Below are experts of layer 5 (counted from 0) of a mixture-of-experts language model. Rows are named router (the router's row for the expert), gate (a neuron's input weights, with its number), up (a neuron's input weights, with its number) and show model dimensions 112-223. Each number is 128 + 24 x the weight over its row's rms, rounded and kept within 0 to 255. Numbers have three digits each.
After each expert's rows: "comes after" lists some tokens at least twice as common just before its tokens as in all text; "mostly gets" lists some tokens that are sent to it at least half of the time. This comes from a sample of Wikipedia text that the model never trained on. Tokens count by the router's weight.

# expert 6
router:121188135109051110162130110135123103147116113153135112131135123117102173130143115121133173106128139132121113101136103159131120109106097118149168114110102138121074121101139159151156117108120127106130136104084151100109106141119148095122126158125159123126154116155105119141157138111133179185142148138103124148154092131164157125150134131127
gate0:160143159128152114158136116163155144079111132146172147109104095126123102154177142096134125082116104162146106146172136119116137160144124061128097177139127128117073099126100164137129156156153154119146135112130122115102178149119101109117107148137149090120168164159127121156123128135129110162119118115112149136112117114092090136119100115156
up0:175112172123084122125155119133120143112137106130144095105110129125138139157141153116118104106096108130128107109130130123123123093146104074150160165118112132154096097092095158168137136132116113111132132134113147132102139120088159127076132179097150145104125112122134131154167150129097169120149159092151137173112143104138165099141096117145
comes after: " |", "|", " /", " No.", " on", ";"
mostly gets: " 1", " ", " 2", " 4", " 0", " 3"

# expert 11
router:157127143121062106133122153136150099119106132106152173128132143137074193120127155114133133118122103100108074117129134165164116100143107128148141161148099162120115121126133135177134113104138154099113147130108161097117107147106184099124133130110156086138086149119134128136152140105144095173104144164123117137174097158183110120131124164121
gate2:090178140119154109150140098090100145159092179141127142126152171161112192135091134105133149157152174141127128158110125178113134092118162118121111129104093124144134128114150157122116129128121126142112155119162125134071148140146123115120127129131098147123168163095099172125092096150106117135121115114121163129147142130105148086125119174127
up2:123079164191152107152158122171201103122128143102154147079115148159132130150083125170102125143168119141113128102121124108119143094146168137132131116136119128089129096116108122149202126127114105121128144121146117140144134108067127166131148118122143144118146133147124131092091138172070149161128159099111127139101112111140130097112138086118
comes after: " the", " of", " in", "-", " on", " from"
mostly gets: "ical", " local", " different", " other", " British", " European"

# expert 62
router:139148137155084110089151143123123083148121127093199174136140107129119160110119112120110192158118094151134114150152129143123120127106078107174176124142110145106106112097142122161139142118136138122140121117109117095134072149086157114127138119117155119097134132154102145161125134107132094162100108133116113131135122154155134140182100147116
gate0:139113100104133098145117160139154198153131138095102131157125121157166145066091147132102156123147149160128174098126116162135095165123171091158136122135090126124121156119128156146090142154171089099132109126126131137138113135135132126135119123090138105131125117156124172117154158105135124150127138136146135111158085137104096138155106155132
up0:177114135128168098138111168114104168143120127065063117138124111127138186134146157158138158147167069090143171111137098137104168156161115128126119112116110120131123141119110168158124132145175108102126107172095169140134119102113135146156120134125152134170103159178119120104141145121135125119151143127110119130104127120138090140170138114164
comes after: " ", " at", " of", " 0", " to", " for"
mostly gets: " D;", " the", " 12;", " Education:", " 3;", " —;"

# expert 59
router:156160137181098114158123131140122112158122133144172140138123139158133131133124163094120137114141119168127098121161082182119090135100093082175112141132131140148101159112148149135157149138131090141089106122115102104084103182130155117125169142166125108129140143173091132120129095126102121182098102165117095115090117177120137118162123147147
gate0:130121135134105116101139112145116092156136153144132143122182147148125108134108126166142100114149132088085103089157157148079112187104133178168135118168114156145111130128152122134121111151087134177093121130155106109128128150106126136103102139125120131187133133086139139107111128132103124167126160136118104070081137140138123102099104114150
up0:162129115099153114114132090130128137133127150131110169121153106138149158124113132100120144137099110128114113169185141154119109081163135130126123104133174142128111127147158132130150117131122117110129088156125164167160164101142114117140097177140127124128091173175151082113142117175115116145109137114110204149147131083171129058136116091098
comes after: " was", " is", " as", " were", " are", " be"
mostly gets: " was", " is", " are", " be", " has", " were"

# expert 38
router:130171159126097106159145139146154100138113093133148153134123120124085109101141133096104145152102087138125128124123120125122114100092113070177144110149103139120055126143152115163150136127132112119173129118107140125135072132119144093161124149129151120103150135150108096150121124122110127188102148133117109132142086161131099105164134146142
gate2:164119113107103121093141146138098113109140160067126132113148119165135153151115135108136124158125137126147133111160128151126135128174192128121118174128108116088153154131150114144156107115127095134134149145166094117111113143129125101137111221106131132110115122127136130149140081130148088135122147126100150097137098090180163133163153137107
up2:147161112137139177155113146127167115117146142074160099105145119127102133181127139144096105171116167126128092140127156147095173157156152136185130178143172101065111149150164129106154116122150124128144143103138138153139132121111161098152081159142098114116135134124132171105128088144126118137120107138108136091133120118158111134128134097097
comes after: "\n", " |", " =", ".", " ==", "==="
mostly gets: "\n", "===", "==", "\n ", "====", " =="

# expert 58
router:121165121173094082141137132170126114102098126140164130155105084126130135091099126085104146139139128120105137129154112150139101121059086080153191099127077139138084132139124119167134116119120106119130148112092162102124096135119118102157107125129139096104122124166132120131114140117127142176093126130075109101146106180123097098134109131130
gate2:118151136154118084110124144158162114116110158134131089112143128096108140120164129117146069152094162109137080098147138151162087118126145111133143168129128130107143077105105148074171111119123075147134107107116136151137121132129146133132112117165109119143118090106108123130102126111107105147158133138123137104121104138106165135094124093138
up2:138145107112097143106132161148135132128133123137127130104099134100122110099189150132157129138085150141121101124109099123167127120122144150150131106158125105124082112146081135147136140150121117092141106092081108150109070120139127152124141104144123125161136128091143096119175112170140111142179118139122096105164123171135096135104145140163
comes after: "\n", " |", " =", ".", " ==", ")"
mostly gets: "|", " Website:", "\n\n", " (Gls)", "\n", "\n   "

# expert 35
router:183142095137090088138111150156119123133113135121144177110127092140079169138116137115127167092129108165116131116119149156141121086085078103136152127131113139130113115120142147145163114128160110125083106127146111117118072134120120130149106116116110106143097107123103118110132140117125138221118120127119108126124133151120119119151129132144
gate0:178138090107086121143076135119152108144147162107140115096143135169094099101077083157112133139138100157098117114140136127117163096101135107142142115127140148105180120150140159101130135109105127114148116121156156157122110136143125129105129107143125163193097159118138157098146143141088129120103106091151084127136130123131130118126162099079
up0:096119099120155121133168131109162139155126146079138086155115144125153163149127116124154135147159117078160142143072102140120070168137109121168134119129164094147124132130104115138126143125095100099194138071134110115121114142148175138116130171166145142091136126120134109134121136171174120120146149100150120103098145128129140158097119130130
comes after: " |", "|", ";", " Total", " /", " A;"
mostly gets: "\\", " Votes", " \\", " Candidate", " %", " Total"

# expert 42
router:126166142156086106143169157113109119131087105121166128146091136118073167129165145142125167142125129171115142163115096181108102110067100110133147143145100155114115125098128128137137126122131141103110124117101177079101103174148146093131117118116134107133106120135104106124142128126119136176128138145087118105123106186168139103132132126147
gate28:146135116164135187166089096156130117124150130140103159121139156151097100108111112120113145124148145153123125159149093095109131173126112097161080149098124148132113099142125174143133123088095115119145145155151139130136118121126136161172083129102089139129133117131136142084170147154133100136134166118093120115157098110159102160120156135147
up28:143122103133138164130096165132148125130095124126131132137099149172148090090099150133110203150118142156100111134145105109143168173099123164127118106125082155123146120124157131085138105138098119122127127118166134089099134146152092138149110119131123140171111156136156156087124126188182153144108165165108090164157099127122117146139149122094
comes after: "|", "-", " the", " The", " by", "The"
mostly gets: "|---|---|---|---|---|", " moved", " joined", "|---|---|---|---|", " Votes", " code:"

# expert 0
router:124186132157080133127128156166130106133129111124141141099131102119097161141162138134121145138139115100100110125117122143112108127105101116159150108151111165134101127137124147190156145124110115115121155113116140110095099122102123135135153137151125135110116110100118099096116128114134110209127126147090124142145111143135112105136154139113
gate2:102109127101110115183145133126084152116122100099119099088188097132175128100136152116186119129118118130160172124111130119140108124120135130134055119128138106161120131108125156131115157171146115119156149160175160140060159124155129126122089141129090121127152140140082156138111122110120142125121171088131157179147100133118141130158117095135
up2:098133106086134192107185106150117120143135126103123108107116113082143151105131137149159113146137125139158066128142130136080152141106128125171133126121119178151182099117108132119092141124108127122157128113120103156144127111141148107174126156100138178103080140103137139121137086106115127132132127152112118136148124100094126149086185089127
comes after: " |", " D", "|", " d", "-", "D"
mostly gets: " ", " E", " L", " s", " l", " O"

# expert 3
router:136145127138068102148138153131105137149102112115124168132117178134092148158133140124140175117156118146105121143148140206140104130085106121137195130139107166116099093162132156167133138124133128100135113147124120098116115126128171146151138146100143126136147152150120124148079140116121099210126126150114100129128095137153109118128155172117
gate0:071148106100146130103158149167120127137156127111099173131131156165149116164143087116135140110161111131094123162090122174094124103137148150168144149113108181107115062151090093152155145113136093136115146126136177080127132135103117147088122102105124165155090166133122095136155151139111115135089122209096153136124098145148156116126157147127
up0:091145087155138130160128126133139114088128130114131115075162132143107126136139161096099153151139138128122089160108120118132139136139135139143159144117108138083174123077149117087142154084128098140131115118118085136125067128118127090130099097141135127110111156129124136132084134124145135114170084132117116115146112104126153121126107118101
comes after: " the", " a", " his", "'s", " The", " her"
mostly gets: " film", " game", " information", " name", " song", " book"

# expert 55
router:137158136123055099130120136141135116159100128161121167125124154147109172106090138098092141137114114168118157111137116186151117133102104121161130111124117130138121112120129115162144108092135171136112094124107148096135120180108171125157162150138180094147132172141107138114110130130136113190103147142126106126117079144137115116149099148110
gate0:138148115149111163113107156123141122144125155140156086143128113156121130094082097122153133146122149146151114069106134105120120142144169163099119104120132139127124139127121131162122140107130092098145167103148117132125166104148137167140131122167128147118054129195195131110163115117134090081086125154136147110121136116179118097123150185142
up0:131118130165132143129127155151122128116140123120125111127142146118116135147085139109123135136122135128149162160143090158125142131103120106131143103112145124148134142163173142112140092125137143096137162140150167124100130099135140127116190137116123149122175116170068155121133115134167147153178127128109137118097124126101134079133158135128
comes after: " the", " of", " United", " National", "'s", " World"
mostly gets: " University", " Party", " State", " government", " state", " County"

# expert 50
router:146132157156084138180142152138152134088096095128151140123125089139091127162121139101111139116156111146120124167161122178165129114113099115141162120144156146112097111156146107137091161136111140141120157123113156114101117183111140124167110118183163086140115156143087119140092138111091129177120128105083093135134098127139121120158106126154
gate0:151141133123114079160185125160114164099126135139154114122147129136122141108125125085155118167141110145102099135113114122105164101120114128163112129162100171111103095143147136186148173114143141139109116123113163119145136179102074113133136110098077138144164183173129106133148114114141135145124139159093129165134091074178137081088106101120
up0:145127151154155092141146154143117139135115151161156111157049105143108124127104135104080131146180151180154138130131154146098149126102099165118162113153150128121084109161123113165114148120156128133141134102154148131082161120095102164164112109142104132145135103143133129166158110102118124150126124133163130125115132110141130069128127149161
comes after: "\n", " L", " Ch", " l", "L", " H"
mostly gets: "==See", " Preceded", " The", " zone:", " them", " Ham"

# expert 2
router:107173097148103096172156129096164111108107110104128160180114161126082169139160156108117160129115125167145128138117108179128124142095083079141152127144147170129105134143134111160152169123128122116145111115104086080124121157112141136153138136129154090133119127124101125158091125103117126164114129122121092129140080145157100132141135193141
gate0:121110113137131127128122108149134167083101136109130166137076112137167165140165158147121134141155166158143085100077111115106131133139080136152160136157128170176159127136089144136180162107094107117147144118135086107154157152129141134136140136142184086126139131100126150127082108138114174125181148152142114136083095119069125149108109122133
up0:144131106103095146130158090136115123123148179113105150086155116141132136117106095132113108097091119125116118085090137117154110106171120094118148160123134126137120156094131151118109138153111171174174128167148149088120113064066122124122148098124079137157136129161135118138132132131141145103168102133188098167158166108155147127115101118135
comes after: " to", " he", " and", " who", " He", " had"
mostly gets: " him", " take", " took", " won", " worked", " moved"

# expert 13
router:134163127158091096158102135123107104120089102127141136132120106125129128096127144094118158123132113183129107126146090146117108098099076093164138159124127133095095139104134160144159168116125119139108131104098110060067114185090173110097171111142126136124122142156082160143110096148121133150088104131113110143114113174132147121155099126108
gate0:122101118141121138116095139125127118115118112167152160121145150143150144170127132111162173128142161105189084104129104129139157114074094164133117120159151150126141106106077135134108168098091109127121142079170112164105167163137122177123131148154112138103109104133119126095110085178119165144127132135116133137145116155117150117120159143092
up0:135107144140120109153130144109110123111171129149066136167090111102116088150140126095063118123140102126141147161155147141114103090129094153129156132151127143152116082107100144160142135136126114143086152154180135127132114125109143162146136128113113107115147159122137151164148137146103128139126154110144126113156125097160151104129121140121
comes after: " was", " as", " is", " were", " and", " be"
mostly gets: " became", " As", " as", " become", " being", " known"

# expert 52
router:122150168155088082180140129137152122145122108134143155124099111127108130105146153108146144155107111142110115141168120154171119117090105083148121138147101139137085123126143129168132123127135139151147151078113163107133080147099143111167140136124146111115110111143103098103137145100104125204112145138129113144108097142127092120144121130155
gate0:148107144159091081178163164089132135132102098136161140146073184121163128135122169095162131134173100108122126136152126143176109124104098075139204150094118153106149108124138153183120147148121148135136107140099162102142110142095103138102156119114131145112110108131152112154108090145110124149163087100137110163133108091187132115129132144106
up0:173106137183134092164140185129137114120141128140152153116098162127131106142152156121154121160121133110104115147155111136165127155091123071126156138099108105143113116151146120181097131157119147130149108114132144134108102112112116171101126082126107150103134102143139128126137094132109122138175087104139124131133163129177151160128149145118
comes after: "\n", " |", ".", " =", " ==", "=="
mostly gets: "===", "==", "\n", " ==", " ===", "===="

# expert 30
router:159147128123046083146134113153131125126119123133153143112130101129109142130125137117127172123140100127135129115128104168106149121121089104173129125122100124158080109111148162158171121128173119121128098124134109110119063134097146091118133159120145131108151102142091095149146145136140173169102134127111128150111082139151146105164092144126
gate0:129135175187147111105156137118094115144096149182135102107127170141160148078109080130130072147139121070122147103130111181141114136114153106143094095135163146124117138114139131126095117131151106148079143121136134115147160100125132142114117095136090108102109127137149118105115109162067121148106110118125098112130121122132140120125125103120
up0:158130115082113152128099113160117140118133129107137158155144127122122068138166098129147152110109132128114137141116108089121141124132124129137093131101182123164152125154124098119140120113158111126137101104104150141134082130179097141119124137142106134135076132057147122167103112130140131101152106159115123143109134086165114146110135102123
comes after: " |", "|", " /", " $", " 1,", " 5"
mostly gets: " 0", " 50", ".3", " 6", " 22", ".7"

# expert 28
router:135188117146083097138111134169155120105118086130124168161099118158112158102108136086110168115132106130161151123152120172131106100099079102148143140121089142141091088107155173152166126145154135118097148134124098113097103142083143144148122134100155117125115135134119124130143144147121108174126132148112116129127078163142115115112120138137
gate0:125121126148096142151124109164140135112138131153147114111087125131135142122144197099106102154154164133097133195104144123090133158124134109130070154146150118093142096165157109138143115115111154113123124132120135114120135116080088113108141123160125171120130143133122153089104101101153121158157138132146115142120123098123150120110103119102
up0:111098133130145103110112141098086148123158104122119080120121132085116137123176119130131124146086105169143132143178149125147091107135167118126132115127096082147118105140149119126127169152115144124085148133099154132151153131168116109193163163106134112134093151106153083149147131093118152113125164130141111126102115134155102114159139167129
comes after: " |", " won", " 1", " 0", " 2", " /"
mostly gets: " Candidate", " MF", " (aged", " along", ".8)", " Racing"

# expert 27
router:132170141166101101140134130145124124101116107118140158146120153129102157135158139097133173128108100140147123130166095149141098121105104091152177138132092142124124126110157140142131130131125113118131149130114165114116122187118157107108155169147128107103146142125132124153090123129118108184097114166103107146154077169153130111170090173126
gate0:135126145166102171099120128061110135174137144113141124058084126150144153133114134157156104099088132134114129121110155118107177170130093152129123151126117124112146097111135128133109155101122147127113109131150105087116138100125137124103126082118134156100161125135116167099172134118115091097174115130152126133168157172154157112132164161091
up0:119124093119143101138168183103145129139119134135103101105137139161149089138123159129158160171083154093084170141124132128109132147117106128146167121104088134122126105133114133121143122123154135146126074129152098145090150127118110132136162124121131152142143114135123198116185124100145132163140132080164123133131086101130104135122141158100
comes after: "\n", " ", " 1", ")", "\"", " 2"
mostly gets: "|", "|---|---|---|---|", "|---|---|---|", "|---|---|", "\n     ", " |"

# expert 32
router:136147114123065111133125155144141132076115110085164175142137148128092178130151148092138141139086099144096115088101120161143119117103079132143165132163105135100120091127143134150150103135133118101109113115120144111111096134117162131126149131137165136132137149152126123129107154117139137163115135176119090151128121145187112109146120125110
gate4:097135092131160140123113084136114130196111137148131120113137155116122105146090106093131134109160162122152141139124154144154103121113122127088102140142164166139114119131128144094131117112103162134142127133148116116165093119119139161141145142147068143128127120117138092131066096110165175150164137140160166101153122136081158155127132153137
up4:136114125117135121134148181169176103156114121122142117101187080134149162102091135138124105154129083129138156134121103103110116163135141149159114152101110106139138127128117117164158106138149091147123158117087131123121123135142096116108153153109148084151125125113100144149156149124100052136121156110133129098152114086161093110127087078148
comes after: " a", " the", " an", " with", " of", " his"
mostly gets: " an", " a", " This", " his", " their", " another"

# expert 54
router:120145131118100087125165121135140105136124122115153167114123120147095137120146148134155165124151083159142114136123150171135117088113100115169134139122110126149098109133116150163196156087125104127094112151126151091139142140104104133163143155134135116134141173149129107145130137152092130198118152176106117152112079151148153098146150175107
gate0:122162152115107136136175148106143068145112135097117105107135142149150152130102144126172125144109187128134121146141155141153141111130125100088134129132136160113138083119125126137108187127132120164151112124147171142118109111117137146096149101095145117104111179145119140113106090141092172122158123165150085123137129126145137119144182139131
up0:113195160150125092094161145162142121133154159104155127108119120161134117119149173140124080069073142115196138157104134139178120147152115119120108070091125109116152110132181118157170151121135135157139130160140118138111119127116125160124128148142126140110172123110140137117145125122106139127181139143118114138157134172096124110112116130104
comes after: " the", " The", "The", " where", " that", "."
mostly gets: " he", " He", " she", " She", " It", " it"

# expert 16
router:131174137131109097153165116156137141122120099126146114137127095144092143142163120117125175140117101142136153131125143208124148127094077132160143169135119126105110133143132130138137139133138131144115144119119113061107136191122155119138146130146138122103140111159104118151122104129102107170105112143095106151142082148130065073181123140134
gate0:154130098109138098143146121140145086142149117107151164107131126158146124115136179150092143170143137149160106145180033108113128143123129127115141133162123141127163154081121117127112102152110081154147098061155124107108146170124155134142145110130104154143117135138168109116127085130073104093123119142152128115139160151129123114161113153105
up0:084134150144101154155138127114143166110121151150139074158126137135120143145103132099123101097111109093108129112150162148167115117118141120120138151110115122114154133130101132128164157093139145109143138158099128125127142127140122174091140123110121108172113134141125145130177166117155086150115160078172160148121151112155093128157173132128
comes after: "\n", "\n ", " ", "\n   ", " (200", " Preceded"
mostly gets: "-", " by:", "s.", "a.", "=", "3."

# expert 20
router:118170132121110101142119147156147097085098093101172167125099099141122142126154141117094159123110116126082135130103117147143146092086100133153162119158102135131133120141112140170145149099150140107117159117092164098115117131095106149159112148126148112123139143170101087137107158091115095122139113143134085129149072150110116114168157108104
gate0:167135111110142107127113130129184116088104148108128129153141121132108111118122164115095161182106142103108085145092078116156130136124140158145148158185125119095167124133106084083148152091144087107089125100128151145159132125130105129122132114167073102127109104142149086124114121146116092116135124120093081164191135158121104163122131127136
up0:120116135124149103101125139142086166155144158167123120115099119178106132104119118151152099112173146104154179098148157128175125144168141140088151083096127124128130082133125114115138107139115149145124106181124119140136133140095108163120117115108135117154126160128116100103168105179134134117174126142126092132090101106110158129140131133122
comes after: " of", " and", " in", " to", " for", " on"
mostly gets: " and", " The", " or", " &", " but", "The"

# expert 25
router:120132133119069124119130149115139105134117083121162148135181140162120153119151133107126150167100115129156115126150146167155107091115107103159170130169086174144101129099139142179120158099134116109105152107093162092095127167095156130165120138115113107106091159120116112123140112112140133154115141153121066118139098125135084110167141151132
gate0:143134086107130114131156136129147116100112114080155136158132118079146117157143156075131121141126120152084117129145078128133152106132142097143129124143184188108135142133171112127132120149141093166100130102129116137123103130123162155123122092145143135115160142152115094112029098091139145134139116126143098131128141127138118096111167143136
up0:146106142130130133102112142112106116124116170137128150102178129136144137132117150122140101183095134111129079163136124120163096093165134124116106148150144170094140133138161111167114154152149119166105096118120171152100119147129134134107161095153126117089112166110108142105098100112124142124148147099184091074143156129105137133167130148117
comes after: " in", " In", " on", "In", " during", " from"
mostly gets: " during", "In", " April", " September", " June", " November"